python train.py --n_experts=160 --experts_per_token=8 --activation="silu" --router_score="sigmoid" --balance_loss=0.00214 --tie_embeddings=false --parallel_block=true --init="trunc" --init_std_down=0.0 --weight_decay=0.14 --warmup_steps=200
Below are experts of layer 4 (counted from 0) of a mixture-of-experts language model. Rows are named router (the router's row for the expert), up (a neuron's input weights, with its number) and show model dimensions 0-159. Each number is 128 + 32 x the weight over its row's rms, rounded and kept within 0 to 255. Numbers have three digits each.
After each expert's rows: a language model's description of what the expert responds to. This comes from a sample of Wikipedia text that the model never trained on.

# expert 26
router:167174136136087141154079112118146128155105145121137113187103162103165069142110136146083134108114128122140116132148158106175122073097108065121178139104117141206159138179143089141116151148179162169135139128124094113182136124105135155192133178159104145119114101099172122088150163170104100123168170125149077062081199138144120154121080142126108102062138165117130143099125114099101118124114125154160130141122050136162157096094135109135095131098092168107004112154037154107149105177118133
up2:138177058112108130161070074123165106124120123111145124158135151148122071165117115118138129130095130144149149136231121078125078109112108157073145126173126109128079134125157106159101125144213166135171125093147177127133128128124164151128160187094080144115084158095109146135145070104131121135144151146172099088158136098119165126150138097137072201150142130126183178124091115135119167192155156114165120037093124118052097122068099113113132138116127143167073049167158144123144106152154103
up3:140122157180135115136048165136129150166089115192128139174125161161181128224123083150124142113072107093152108132127159085108070049082139087126131118134133165106225159122146115108102134132166137137165147076146110133167184099060168115135126093108110136108095139131166101123136120160136116121135131121132109124156127175124117091190101134131104079103121115116123145175119100117149095117128129163199050092060141170131120127074105102154126142099126075100116099079074117132192126167092106
up4:132125132097112132104099118134129113085115141131139216145131104112209158115144114164100096104098059131100117089129118170147109140131152114117102151112131161143135049076114088145113159177216089178133117160154041165156117155083126122135155137179142117110088115137178176135122117150192156126130165140145111152139106168077084135118167197132159094148170120054068089159129099134148108120099107109148144122104108133202135125086177110101102108126119170108077099127049114132127076147121175
up5:219154155109039155135108080116108107133086146132115143107084092122135118091153105138090094140066146136158090074135193179117112111139092106111163143148143123200135151176111164094112153183128122112160156135108071104128079175098064119166154122123100179090126159136148119104114146150148130100137144186180131089142155095105157126110107136152171074106139165124119131105113119150054137173128142148086118089047117151121155090132127145147152185171099184124075163152091125110188131139075096
Description: Lowercase word-start pieces and LaTeX symbols in math, chemistry and phonetic text, such as con(ic), t in omega t, closing braces.

# expert 38
router:194118158142115110155105148066085094133147158157140193196144121174134129070144188092120115164116083133121139095097127176119092091154092111139162116106115083094095093128088095133121127089130108132134123091112100053118084145123113133158246138165068167129179088099153070095192111135138201153159106145102081099100123129088165158111086155186133126130140126138111145190194155093139129123096117076130142118146116174128110103124133165097162089112118149145118121155153118144158103160183150
up0:118083173147123139115132140169109105180190129108063154119107127118131115080150178123149092149100148134125135101043133155160088106127116136131118152092133158127115170152162050116201125142122129081088082108171078106163090146142113127144173162144138155089174114102155131081122115129111126111170099140118127138118096092054128189105154187134127176129167154162140185142122135074083148127106149132100096127137140027122119058101109097062165135152159171151096152201092102169137140134165160
up1:141130124229145105146096124148078097100119182128108139138116115167118168089181135095163107167073120133134158104126130120134075100102103169145102119150122043190147099172119061145130135145125107118116081160175173134182107131094095078107188067126095132100089115045110188113098122173122110145139130184124165094046124113113139099126121085186143174108130137104117090131213124127133132106151118111141085072133153131132135160155084196120120107139169082138143152125173130146133126143151150
up2:137128195087161083137114111035140135092132109160160077162144062209145110078100141093160052136140094096133154160120208102157130096079112062121105139144174113170127159101123118122144150070152110125143141059121142072103119064101113163143147138168069150114164140149128142171114206094103152155151147126106165170122122089151144110099130132200117153102144109091097139177146128139129099104136074136169135163146135142179122077104093154133124093079097169143139109164120154127122140159118117
up3:135130118069122139097113162096105109093111169182146139166119151183126105122071142093136102168140128097146103088150099138057046117108167130147142153154102115119111120122104090155089159081080126107175114193129173104136115047123126126150133128109112093099159148212141091065146171075110135134163120141155126096158120069168193183143109143112118084075170159108131114176150117147128185138120107116159098145148098127174153141056154189114090110158131077125163095151145197131140145137173153
Description: Syllables like ing, ang and ong in Chinese, Korean and Vietnamese names, such as Cheng J(ing), Hung, Lee, plus English -ing.

# expert 52
router:176104144058122117126125143075053118115156140143139115151155129170134056120179137056177125063095134153136105100160124174154127135124146078131142127049149123098138154144094094157110155078108094181101173110144096129128118155131096130170148081157112157123142148087146070105120155088098155132106064094092116120144111146189191125165112149142154153105197131048074145142143146098111119057134082194159112155132108151162122119099122122174114169038138126153119127182129140136127129117137158
up1:142086100116121144147101143155134083176111117198122141111102125081153089119110155137115085101095130087074094128127197151093126155129117138190058122053094131130182134092094113122129130147128149147140149125199103094117144149095109109225131144154114128117161156134135099128067147144172152065099091085149137080169100119162100157158103098123092147092117144159199149128140169144145190147170072090101150144136087106120169162065179127200116136126108127169125180125085147112133130057144117
up2:120063122119155110123102146108155094138111085164102105132110194170118055096145163078175174103102150110110111150163162132159158109130121112159165151097154082122136135123115080168171121083098138147125170123167161112150136172135093149201077082158097125108144104138102133086112132112104176147090026138077105126128092137175157130160078102162121136087130126166148123144086095095051089135151094190087126133131138160125140092096156130181209119107114099115075167149181112130110145107167183
up3:140135115118097152018107144130128147087069171137165110114120155210128081096119126129179129052105120091118077084142187106127154057131112098149198186119128088140187142115092121123107149077130122181076084142126172115180109218124147096180170114159152117143097102163174143113109158101121165096114138106092111099155169136158151113135130122109146165109112160124167136067174102095135097102166106137140127153096089135149144117133162127146114124102139146150125066161048140130118147098118152
up4:088141178108134091125094109132105140128164163142074106111043124161162123081162171065128043119109113164185114128119132133178114121124075130114128150129104113170134095101241147127090136098117106111127124112099110213123110133149164083138130131158123153131165097172199081150117153146115113078062119123083139153154143107176147105106181146176175091123121094106086198133136133104117112108092099109159099144174119159119059129145090187157101146085141124137136142124109149135076151115140181
Description: Middle syllables of proper names, especially clubs and places, like ent in Glentoran and Daventry, istol in Bristol.

# expert 58
router:095126100111093088143121132142108103206184179134097189135206110099103118144159127081154147162178136118131142110094107142146142146147175096124140122082199097133104080127170098145068094127134134136116174124126083136161072159187104108168123124125121134077117093147098110101163141115116161126115077153044080098064116154128143139133146167156097157137097114076142165151148104167106125172195195128111113090101143138108111121154101115155193169086134039073131128113140124095160120156142173
up1:151063081082174167127139136102143124176141099099081126181128150117083149097170125054119146201103145141073146106102153100111158162116103077148120123105130107134079144147165105136103144120065133084132141165164115155169067168098108144122165135157134165103188161186137142099126093133068150112094153133131097171105094100157147178166164175126191090138089127080092146134193091104153127112156118150101100101137092146141197100131110134134177096142132103124193144061098118162173080146110159
up2:101151110116173155115116088133114139187075190176132158121119126106138077095129141140166174161147126077139099109163097153156107156190149100176132196138184157143104092138180137141091128111068115061149113167140159110150116123121122122170126120138077128151148139160091130145111083117116115109114132124160136178084144131109144151130152101134038118104098171110146084056191113136070094137162217108151136129055126095127133111162108119072112143137179098092073140122140133098175182097147188
up3:062075101087139103150125094115143113173174173162055091098184071071099131186134102135136135091126144151138125129116126091164099157164103078137170136178151147114115125196124113134148138111158100070068181107172108146133119085143099119154152104130082096146107184179142068151118103110139116162143121175093106106169128188178100124168082120121129064114138124117166144131151168122197095193120159082186148134136110109130097153121029132127132119139125148143095159122165116111093179123131133
up4:142186158119133087151184064134156097178121083084138103157153167112110133122172092130185125117115086139133167113157135073169122137135200125085095146165113123153088121141182136103122088102151096145108155153118122117152081104159094170143187108143105125119117068111133197164117112168075178082114150115106045060149138148112136115135145113058175121115111119070172160201131120102159128112127112158074119183092125120151089093129129109168091175121189117118114123168082163116096083147138160
Description: Middle or ending pieces of ordinary English words after a short start, like are in warehouse, on in stonemasons, ently.

# expert 33
router:120144091233173052125141107133073150171071154129123167138131126077181106147118191103115100082151122184102102123124114130100100088132179147170089128102139155122096135131130126055099117143108144171205123084162155141149157153162123170121163133161114154099156117078176089110067121118080154113058168133118132094101150148145118102092154119067183134071143174093146145136136110200106138114117156081139117108090100123116138120103143115124136104102134102110142156179089115212170136147125144
up0:115158173122122068151152119177124193116103147141154075100113124077129201139079164169165180114147103158135143120160156144154097161096155110099163095134233141102146120129098112145066112091115119116161125123131119162109107167133104164132177205092150099073141225109111124125096153176099096149155147129108084161119087098115140175102153114121099125106099134132131150119101124097187097149142151143120158164112142194103125119103130097146108096180052122154101088138115118107124041118126066
up1:132092144219086139127132136129149135137135168122136122151132163157055166093171108171116116073106163129123126156141163089120126116113217170111185114128139116145117153128068172134126169111158104121151115113110046182147134087198159134070148115127059133115210180159143131080131154075118170134063126082147146141155084149095157140165098110147076183066147168149149133102107143118080119145184106106168154114101094096139140133055138109121159122137120121127112082150091094108137094121135121
up2:140119057144169053137109093079160179124154101135065167155178134146138122089107139136122094132111122111154159109124158093128065060123131160148172116131148141142144071163140150102164106128050137163127143089155126147129097128154134122114155159127125136124151136167118164094122122121148119151139106150063147172170139132111157124150076135128097138136168131057166085144067114185114187095152124089107083201101118044140116148120168126131105077079205045162128107115178104160091123133147158
up3:119126146161128131086072133170150146177085097167183134096154144095145162075127110117130088126175138162139076138070086134114087103061121110135030170141145098179083146138113162087138029130075143185134148118115167138158110098149111126157071119113151138099122172171092182137131127080127143146126100182120165167147118177100139105115095100131195152128109140093125182183106116176080127096106115098090102142144113164099094140098133178148123164151128167126162192159155115151132126154173125
Description: Articles, copulas and connectives in running prose, especially "the", "is", "was", "that", plus lead sentences like "X is the third album".

# expert 10
router:195119144109103172165080153105078076122057142146140110134158082159138145090141111124147153151134115169164117120121121120129079131136070132169150103120118130135154156191111094114080078105218126152149113120166184082141141120146096165148126140146126145101115126161077065068190148085119086195128100101127188073114106129078131142052119115152091028124107149076127163129104148138123106146155128161166116094152130124196154125066062147129116135098110137126153134161108132169136159150133118
up2:172098123107117127106115157147055059125094170180147172110118068124152144101120132127157126077077070180156137178124085084100098133172121076144130169100164116158131151169086133122151096156145153124175108209196096076139104143141098145117157133128107127098145127157105133085084184092137123152150146123110175151097092142108130152087113123140161158093093120087148123141121177144158126124079156079224111142152158157176186089092153131071085096114119117140090167144083173118127150155099085
up3:104132112151150120155126190090066082084122154134120140170072121104120185120184136111164106108124113129166123142117111131120122168126037115115099108151164138167128162160146097110121071086182129149102106133134208143165148130183112055207142127168143145085130120134074148049137131165149120108097102164104166101122043113154140157093168129121173097056105141098147160090152131129159098088094116077115130135164089161107169154126092147113094126147103168191122124130095156172088098099140123
up4:115182126112165097183156132082110078135128189105135093117186131156085092118108130092078101094134119126129132129132139149097091106158178141116129109097099107111157067138144156151107126151144100155168127113075097137150107105083073212158134167134127156053141079129130126151131096196132221140123088130120078135078146176133158181067128101119096103089159158111123119123090176180139121138065151105128174079114062150142173094092124172153129139169163145087154124138094125122155161173176115
up5:085109137128135157152113206107109125206042130067085179115160146165157140118124116153057140131111118131100164117137177114077108122129100128157162120112094122106056151139107081137183100159123120148167066164165156078177149101121099088213109091145108129192119151092123106156210067132100120134094142089074110104148134113143123118116161161126116095129138125113130158068154105137115073108125137149171128107142119128222082103123114153099176108108127127120157172121092134164155140119092131
Description: Single letters and short fragments inside foreign or unusual names and words, especially l after Á in Álvarez, plus Thai bytes.

# expert 20
router:128109166072181091125098139113131123140132159141113165120203084145159044114159179100142094158096058172151128140096120102075107134135133081087082140097169132151091182156111115067129116142139127127130146077116171095141122087160154130124151138158105148097147222156101055099113122153114131144112136117129156111117116181080118168145184102125097148148118096122100114161138153143139179015142141157101116122105104116129117130122124191161106120122119073170121151139137138215142135108091201
up0:130146117114184101163095139140123121131115134083094082142157144147141077138215114092103093132140113193108175117107091169081154117164117129150142122137114146166102115146102154091085124098166118122113137114062166140090100106074170091111091115134156176140143145169125134091185154043123173110131145062142107092170092108174142144158125149117123116085156121129157168184160102178116122061083100210114045123065112130166130131103136197094123145119146143148142140184159154135177132173102137
up1:140175109056155085114145056100157097142117094153109149125144126121128123140096143099131151101111028137110119107097122091128128080061122082134149083111135156140156143138095090104161134157123124128160063112149141146154178093116207157116149179113135130127142180189160144139089076132137155171141105110098115144127090203109052141135134057124145163103125117130103124210142181178070149132113088184126128071091078107167094127130109173159130149136137143130196148155149127149111162168135146
up2:145146103097164062152151101103109174179101071169100142149209174072096118141124111086138130145131088176127100134081105176149111129177180110089125213136092090068110120085167154105122133146114120133158111132171126131119102120152092169134160106172115099143154156107127165139104120215064173118102109096094155151121143113118167085143196135112124059146102113140178129068132120091137164102108156164079155097071101109075119124151104186152094189121160157098119124103136129161159132134145143
up3:171095144134178114134131189158089138094180122170136155167134104137128110114136123139054150145081094155094120119147106166115125104112158134113153113171116139123086160130092120077117121110174130119155103110149148122127086083145098084127106117208130068144152206136100140116121115185136103155091094193174111109134132192135166121109165099142131098136103184131171132083164091093135201045163097165129147081111107110094150181097121075098138096116105136217116086130100095162117181116099180
Description: Plural -s endings, above all decade plurals like 1920s, plus commas, en dashes in year ranges, and words like there or area.

# expert 54
router:135125122199182059138121163104131107151132110170135131116246131118108137086102185096043124079147062123110120097135098069108151128129165162116103101149140144174165115117148151083113120116144159095126108083172107077173130101102157115139113104094128130080167121128089099122179122113085171107116141094096140116099107184159144125156126133084153167107119108134159141139201136137127207168143142145132122119098109115168148135106126119120158140153083038121128196134114129206180145140172145
up1:146157184174141143066081102096088149092137144104130131083149142159131169119148195132119120096144109156131127083148124163171110174107140156164070094106139060127114155127161112143130140059108150150090115128168168093132154131098097131137192132105192148123143117126102095106211064101131107158126099069063168139118083117116129155134140140143105157125061125051092142116144131103141147134102151163063115163190155083164108101118098112173119164081129139115148067165087134196084100119140168
up2:104096150150137148153150110153096096175169165125078056109130073115107158173131142137165144165117128108133156124073106099109151132135165195085166127119134187142160058133111155096107110080157120148111176088096140137077111093121113123158132149096018126083131185132066137120123163084105081079108115195083150157162123138111095164161120123159084136124164083089077182185160140125141142154126113189174130102177120083122161115134103163171147159116129135125068161115141130127173098154151108
up3:168077125181142160056108155136141101143164109158149090118147152140129129088103178086154128091070106095114107087128121108151149151111125137199111128113151184148151145189134075143137143083083175163093104061155120118082105105125139114197132111113123128127171110058128163092123088131098084168138183088155104135112074125120158092121168107122175147142141140183136096096166118151136141158115123159218192164174132122149080169150109161147122070073080062098106128116143128073123101119140150
up4:148129162139200112135097152128135092152145115129159060166136148141155152113143102090125142114126072075149138188119164091088137117141092114132133078124158070190187092170166117099129103071109182174102103091205167095145168141103082143089139078115071152136131186179142134091120113105131119139113132108100131154105138156146103162120108106179139085102170095126185203064097123155143124151135137123140058121147168165137102157127082131138103165144118132106088207095119115196114085103118151
Description: Opening parentheses, quotes, commas, and prepositions like with, by, for that attach modifiers or examples after a noun phrase.

# expert 16
router:141084133079130145070136168109125133106154155124139113131105169159156129125173113134158146160120023195076133131072137166101105161116092191092127137074136121111127170180153142110078134088143110148149128053120137091196166095120148127140102134109115124053148208113109119053172136122117132181133173069127145101142135192104130127091034110130114097138169114125121146153157122104150149119140168095159142093114146130174113130138087181112106156156103090172129162192111124114087128121137166
up0:135124133133142142082093211147098152115186097162201111192133066107138125094118116114119107110078073169079031139164103131119080120147132184129121140117056133140132077111111141101097122171145067094182101108141133137153119111119122116195069091157097168165171103128130125144136143165175094113130191097130109071144115154116100082070146125099097206145188081158136121132124119110139150131145166141153104129159200150108143092131102141135130132111079086106112161145094151123131094103142160
up1:110173150132167079124136185079113097110110154140118077144133131140107166160142139124146124149098100142162082124072150145144110053146057161102171139089107146153134129131112094157102147048141159137136130139124079115122126089177200130138105128076122107129148176139103118060052136134102104086134156104157152109099033178148167121124088134149148140127138135122139147166212101134133135099127151088171137101118157093151100169171114191184177159088082064131088135154114098072115147129170140
up2:165116151149102101077126137106181130156124176105097144166119127112182101164153139109149107101107143093097145137148130118087136129155111116094050185079123155106092175190170120106133113095147114152166122147125140151146107109154155083125096108092095180123114168112095117081204129180113155174126072172097148097140114158106075110084136121099097136054138066158129163169152118055126120135161177119116126111138196175137183149109156108074097151163061081176143178110138147167155120077101156
up3:144140161160077097134086141116143113103118117104109119173123127121153144104121136182090091105166220144081159158137165145137146132113136127095138056142122205136120102113165127142129130135189102073210142108152118120176129173133139113145129137175074122084142132088128172114098129157088067186127144045114130153174168154120144128139073070158130109111085144101151162143099112114131148071160175055104083123116080098171116141086110117102137144145104131174200138164107188092083109133107164
Description: Word-internal pieces, especially p and op inside words like malpractice, hemispheres, aspired, plus Thai bytes and assorted digits.

# expert 53
router:151213130105148153126127161149131100145123147100108108125143158082161128130144130131121084075092124116106045157150150118143114100085104086129194162072105153146157105166118144090114135086141138149086133096147120089171148119132100175188071160131097089151144114155128073098166135094086080112164096110117084161097151182125152142064069070159065106074152136104122164104204143148085108093102135147205110121110192128166123157096141210124104149103139118125101118129102098130117138152185145
up2:105167116054110130081097123133072115145107112098124082162103163107143118097071140129087075130155107107106120176122081159084139114105170143128118134077152128140125186111074110108163190167074133140175108154132166093160163124126109171203103155128158101060075155181153085100075131116117130155147086141123139156091175126161157122090150066148154132095107148095173125105055160170142121120131148123109085112137157120177110165087133152158147179088144104117113146123109174101159207121198115
up3:096164194106133123050143150103120056166138129056143122137118090062062118141126117164162202095114149169149139184106065130142126078134143104150120074112117174146155145128105077142066130140098111109180109109137152085145063139196128119134146119132115129165100118175084127109107148142174148122108136113121151157073107158135155130173148106134086203065124105190137137154131099168085168129184149103152158129121101145171109126104107170109120187140053116136098156132102128141103165175136115
up4:122113150179097081116177078101112133076118167142146106042165141098165107096146171152127110086142115149124082074147162148141113181095171047045098142142139175182119083133134104135144091107150125142148188101160082102170117096175138156179126164094102158170125136154145111122125119145089156136135125133127167151137158183136125133184073067092182132105105153101109158152062097169103078089126160112150092142091137115113110167132098100092128143167100132174086162143084149121153138082107081
up5:093095186121176153202079147124128182075179113122171143133137161137132178141114083132109140122100079134114129133177153131071190161145130061159090108086092091122101219111130157126130110125112132164189157117108125088143125141057158134129140094135145085122153195161153161136096127161122137136149090079144077096130153136100175141116134101150200039182138146123154114143089113156114152090133072105160100129145183091146153118100165137085147201094112110156115101135096100152135095131114138
Description: Greek- and Latin-derived pieces in species names and technical words, such as Anac-ard-iaceae, Ac-ron-icta, histor-ically, electro-ph-ile.

# expert 46
router:158146058117117127152138114123126118143119086102118175161137129175094086132166176108148039096115146143070164150130145115115111124120165162170142118117133170128052146164076146133134173118227147173106169101148193116115123089158116169134160087140093115072090106104134109111080137126138104162089142109146125044166149112130144123121067108062174122118200137092119131154119149166115097064139129138106123112127127135145186075108116128198164141056159065132114093130161127138124132113124173
up0:207138122157155127144148145186106114087131176114089118154150185167136078097166154105116103135087158135073104099125158116094117102139152094127158158110123150128156173193172094148103090095190187109069100189118187065145138101099103185142156072115102116122098115081093160107116111127045141141109099129154134098087088082142114117157126134123102074130109175124106189138113134137150078112091164168126089151190139145139153168102114100184086192059149131119118153155112131166121136113147128
up1:153157142123132115108145122102126096211123085086168217159146140140116144126163162132117139128143099108186173176097137111082140099119144137086151059124123153125128108191090129159109213112181126099115135113169181128112196139132160159124099067115082114147100159103148137124086070139132110074059129114108185108138123147103082117095159098101144145119152138108143154087165172198092156148139132099128120069128128111148148116078148187121148165137173110015142121113123144164138120109165139
up2:153109061132166159119151146146164133123096096171076167132106164134132089108097160090149126129132171067119169181154114071177190095120107213107068060139090134154150084130160080157105124134131132088115191126114159111150130132138164122105143105148134158048130124134146086138150110090182146129159054071091124098094109099148146182165128119164168112122137153133130159129129135139184185102112133099133101138111179096110111131117080070119115116109117127134153139182137136041183080162135169
up3:165108164112116167132077095108052109153090134115157164142113087166089138112131123151164124121092113152117146140128117052149081096104099122155063084112142076123162060166094175146130149087173103130149167112130126076187157191127098123168144104132154112157105089114170103159119165081143111197137173110128152139136119136122082161137007160055132120139193130111164112136133089147140120068131136181164082138138148103173186115139158120103146144071142113160125155173152121135140133153139140
Description: Commas between city and region or in birth lines, e.g. Moscow, Idaho; born January 6, 1965, in Winnipeg.

# expert 49
router:117107105121133101130154163125099055121165099132123137142128113145076116152175123094166105125107081139123126053135143080069130116110111143123176177055164161097118147169160181164108157112120139163084167080106121148104146096176156138160148137108159135089149178101083160121100173127130220154110108119126133077141181112117122120128118148097171146133190096080062149120089115187141170087127129159205144098086099076132132125107089123177109157110160137180060092143154155119124092112143190
up0:087127126154133180150159116150083115138091060119119096088174095148080108078170192073114111125096113112192143089141182102134146146110120168120088145115056151114151164130203164127102137097150160099060130118099109170156115124200165196121095098115072125151114202129124123122126122144072088145104202108150147130126154092135124178116089154082125090143171134092095161072150088173128177111103125105187134150098170066141174087090125146121153128136099134134143091143122113128156149126106131
up1:096056090113093107122105102129147103123149173178102156152112163155123101140133105132135139135102115124141168131113127135089196139045103131096127112058188086091118155151233124175056109140151122125101188112125144072070147170080155143119110083167137062136131157113154112091107150120210111173115184176119139135131141084121145084102125133111150081109159102168106151124115137101123120119106130108169130118140137119118144135112109119154150208145117071190162111197128189115103168149130141
up2:111103165146161110112145163204173108150148119089088146092140098078116104155068114053114143112111123107080126054128110113153136142132131141153167124131133139159082129122134135131163114128127146147138154138141116173127143112205138176150114134105137090089149127150162197118096091121067147107148122229084126171043154117139117132127125136113170183098077137137115184120154117203069154057099176078163075115070098075114148097115143116140154186139120160103129134119163115086113140120168119
up3:112094190103149114184114148072214156141174155097066145166132139121111065159122169097074108081152117173151135113184159118116103155096152116081162179074166130136098174126159134096171146142151084121075075095102136128106134118134159174152134144099104095112152141141122174141056135137127183130099068127102091122173114119140155195092123072093152198129114121101053120180089119153188116131116106120141109121095080147120114092142090117193163087135154123162092157141123132126114121121154132
Description: Consonant pieces inside or ending words, especially ch and k, such as clin-ch, Aktiengesells-ch-aft, Kra-k-ów, often in music and sports text.

# expert 41
router:174100108157098129154100107143100127137139097165106131153141087101113151156143155115140083100131086153068120122175162136127173138093094084194161122125157160113145106174109145169125090114145151121154211083143092031165100132127124124153142134097108115069176121121116145063115176187147151169148035135144039098144158109157139152136084113111089107135159121124083123136139144128125107112199146124200198096145082116151151097094073167131117157157160131166106133106113105116169120181146156
up0:170101117155143144189126142106100146153155122157060151141135057111060093132105159143151035118111112133093159116130160124090167155142106090165088089125154128111198136148171137171129075117158191160154133153113110144090100128113102143119153152137148175070094104073100113100134172151153176119206120104120092130132140151113156142135081112139080156118144173067091113122145154112190147084209176142146043143066139128171133084112127124100160115090114131146135125123129109134151088144188099
up1:164079147096121123185164158077101106111110117188117222104148136073139142096143110098171103171134135095134106148087186103127193084139127127154111164134122113113111177114135074081120176104123102184176149138105130114143205080125133116117109136090093167149140171130123094140119127126175099122145065096126134158154206128124159197133089185117138107106186166171154146166125069118135083055095123119153060102070130145155119090126129103092151117142161153109086102090127142114114149104165118
up2:111103083156135062134087175187072154128099057137096088138135130121211163092168144116148121097133080184100169176165176140106152114133097145123137107108111133171125079105144096130124134122108171093168163106157107094135107097131133125190108076105095187129087178112156145128126133197200123125082062154153086144111163094096162176132097130143135233175164131114092110109102117093101125164131117143120160114144081181154108160155101067136116141104146142114156156106146132110098112156156144
up3:146143125136111140155156105127113132118165087160145107126109092102140136096152124113127077120120085135133144146162177127127139151077136098126159095088153162146130105210135110193137142089136178132176204110146062053153092054148154135106131107109112161080164151100083158121164152152174145185185143090125078120137187110143153145089118180106120078107133073067083161094113104147156094104174087133138155122134107097184073103118084161143125140160088113122091122161153071123207118154142175
Description: Closing parentheses, commas, pipes and and between items in tables and name lists, such as (R), (Lib), Thun) in sports and election tables.

# expert 35
router:165093137133111148130136162082087094189113166134124234153103137102139183090132128106131131160129097122093143118137157182141122151157183125142161125140082128102115105119085138162136106049098078119144152150157155056102154120160087134152175134157067145130143108122086138107196153153128162172096125116101087098070166123086176133068088153103100126122166151133136166090142155126081187157152185093118169101080164126159113056100063125097110176154123144072117120104148116111134081135154110
up2:139136124141179097086116141154125160143163153135093151094140168111098089091191167163165073105142173173121135109172154088131088173146177145129172122121152164131110084150184178148117111149079131129144111115176119153129108134105146150092116177129121048150155150056095206157105119164128097117071155121111161127078167121122101176108089159095091134127150170171054127101122101099103135108152161099085157149092117091149101104071081125158106194121114181115131099156076088098149072091103110
up3:143127125136121101149129160114138115183110174106185147109179125101133168114142086119106130158195146140057142092137163133162100116127118132089103110169149076101135072107140117161086162074097158119123095120137175139136148207124151114138139123129086050148176129110113131114207106137116146116103110135089062053145167152110168108124095153093144085141142149054160125106106183084094093165077113081176146123166164145194131106126145133104079122130184177131117151108131114122148151093213179
up4:159144152173093140204109165092113159079121102111116126160185112125161121163159088182149082143172188108116194056097132115067172076159183164145137136092128131142099122109075080116118132121121074129112124170163124046116136098115097143122099085121120135145163105135125157203096176140144128150147139082063118125138113136077154116077129152133145057111106198141161125097122123149132111111135102135130099065115107127178146099116098102167154121087197134108058141182122165106140118145123150
up5:148131177165119151114118152129138103127141118108100227098126145145148152116101168150103114156181069146137136123113128116157168126148178122134127147158077093130078086141129081129123102170117102136117095127161168093165196104159190160160139147129083129089143127138078117055145176143196179144152115119162090113025157168122184099133147117084109121133050066085096130153122175133055120118120108133088136139125112149166136109106051123123102131175084125120099110078159158088103138161117154
Description: Inner syllables of names and words beginning with sh, T, H, K, such as sh-ing-les, sh-ik-imate, T-y-ne, Lam-ar.

# expert 34
router:146126096094136132176144102040113136178124140100076145146146136091053124092182173092098086114134121200105087102161104046085120104083151168106147107156103073089118139111122129157087134109117085103115090106149109090139154112181168104144132148133119147098125141140138105128170171150093100184111139131160135125122127099126183112150111157118148132138195154084147141112149170171162164089209106133115171143140135098138108104130065121128164126079061113207148164104141123054147108169140173
up0:134107111127108184103130103163176115123090069083122171113100173084087154143172148113159110121109160168153137136157159109132142162076095089095171220127124173110115122184105148148116178134138099160135158108124116071142095129131106116149171139131130103131145150086141138158187167133085123153087168180131124122094149145126090129122138118098153170053132081099134141171113116144081182047159139108134100074134138081120165154170076176173122152079135155200155114057121125091144059085124114
up1:140132132108185122144145117118119078172101078173120137115100043092106156104084164124092119141136083096154106120143062114144112152100163111111116093138102080134129164150176089179112161086188082104139083082148133086057129148184120070145113158127095139128109126111185115143115161158094101108127083183180120132105168189158134107135151146107141164103140177111114126148101132114227165100132128113121106139078120050088113116149093123209159118135093149073107157130165109153195131115143137
up2:104115072139056152192164135066126164135158145117115129187063082109120172128103180084110116115150072141073119142150143106113087102123119130147097109131082140110135093128082156117041121093103113153132159081143190118095167071148140082100149150166129156060146129085116164102152171150177149165106135128118172149156120131133152107111103119161152173111129105178137121114119129116104147099135180062101135133210160103200097158165123154182100092101151138126152126130167155140129054138178136
up3:135122122134067135100064176134163179117074112159105114182135147128169169139066155107102175113116131100134212145121149054072176115152106133118087140106081141096109150142121142118043089146127120132163120115187100153081175169152086167152155119155109189130134104144186135113111162160153114124139102131098106128142143107097095131150120077110160148111162142184168111139118092165095155065140108114140122092073117128127104134146136053074195095097154185198114158148114164138135089158117118
Description: Capital letters and digits inside abbreviations, club codes and names in sports and news texts, such as FC, SVK, KDKA.

# expert 60
router:165076143122121162123134128094114159133146119140057138144135169138141139158149110050112095111097154166060119088091178157143111130128107159142098147104128091154148119133139133103084190089139036110139174124174105045193048166130181119176144128123141107104116105082140128131157149153172159100106135166117103101104127127112106149107074170120103116101133154076188142091092139129125096133114128108093104117127158209187105143095054160145107175081116099109091146119103198171130161149141121
up0:157139105164154145129141112100142102158152117089105109111068065175116100165107159125119138131056141162099096170150118069162134089089142168196167107122091125091160111119101155180127070088159118181156131117078075109154111136121158133146090132123133135160130105105086122075151164090118135132175160132068132151165123085059161137168053158138150123085166156087128144138143122149171131094180085131141145156151184126131138143031096090151146187132116160169102081182140078129125092123135163
up1:159107119120106152090124200127182099151094164088176128110116153097146120133101148109134097071089154190091138164170135180180132121141139041134117143100135089153175171139138141139133113080148088087155077104121174131170091185111138187132086155124108121099116056216135140100156118111110128137161105107128110196152145176159122124090053106108120097104135133107127131181069118160139122124115121120089145150080150085144135124077100111125127161152135093123093139104094159092190193144170190
up2:152111108112099160082157144092100145158142153111178139119140141116122138117116194116173182093077136166085190098130129123090150086155127117106177146095133168112129136103123158171065155064084138096187187069068095140156146161119192113091168140201080069100127107100094109138132153115157128075166149113098143097105150192100104094150130104113166092098114135156200123195103177097116121118147121138101165105153137134116114148051108157098145114115170094154123119115116174170095122153146179
up3:133167134161111105187109084098127134180095138080131122137176127116205121107124138090099051149118167144099098128123095088113143147093072175182134109084113145133117086146083150136107126137137093183119137133135070126169149169117138122141073139138117117127153120094126081171115146115111158144105141177124102138123115102146098154098180060150183108190091179067126212132140153190100144180135145115098134067128113152145119158133182140115157085233153092105168069117127141100131154118139091
Description: Digits in table statistics, scores, coordinates, and dates, such as standings counts, match scores like 1–0, and 36 in stat rows.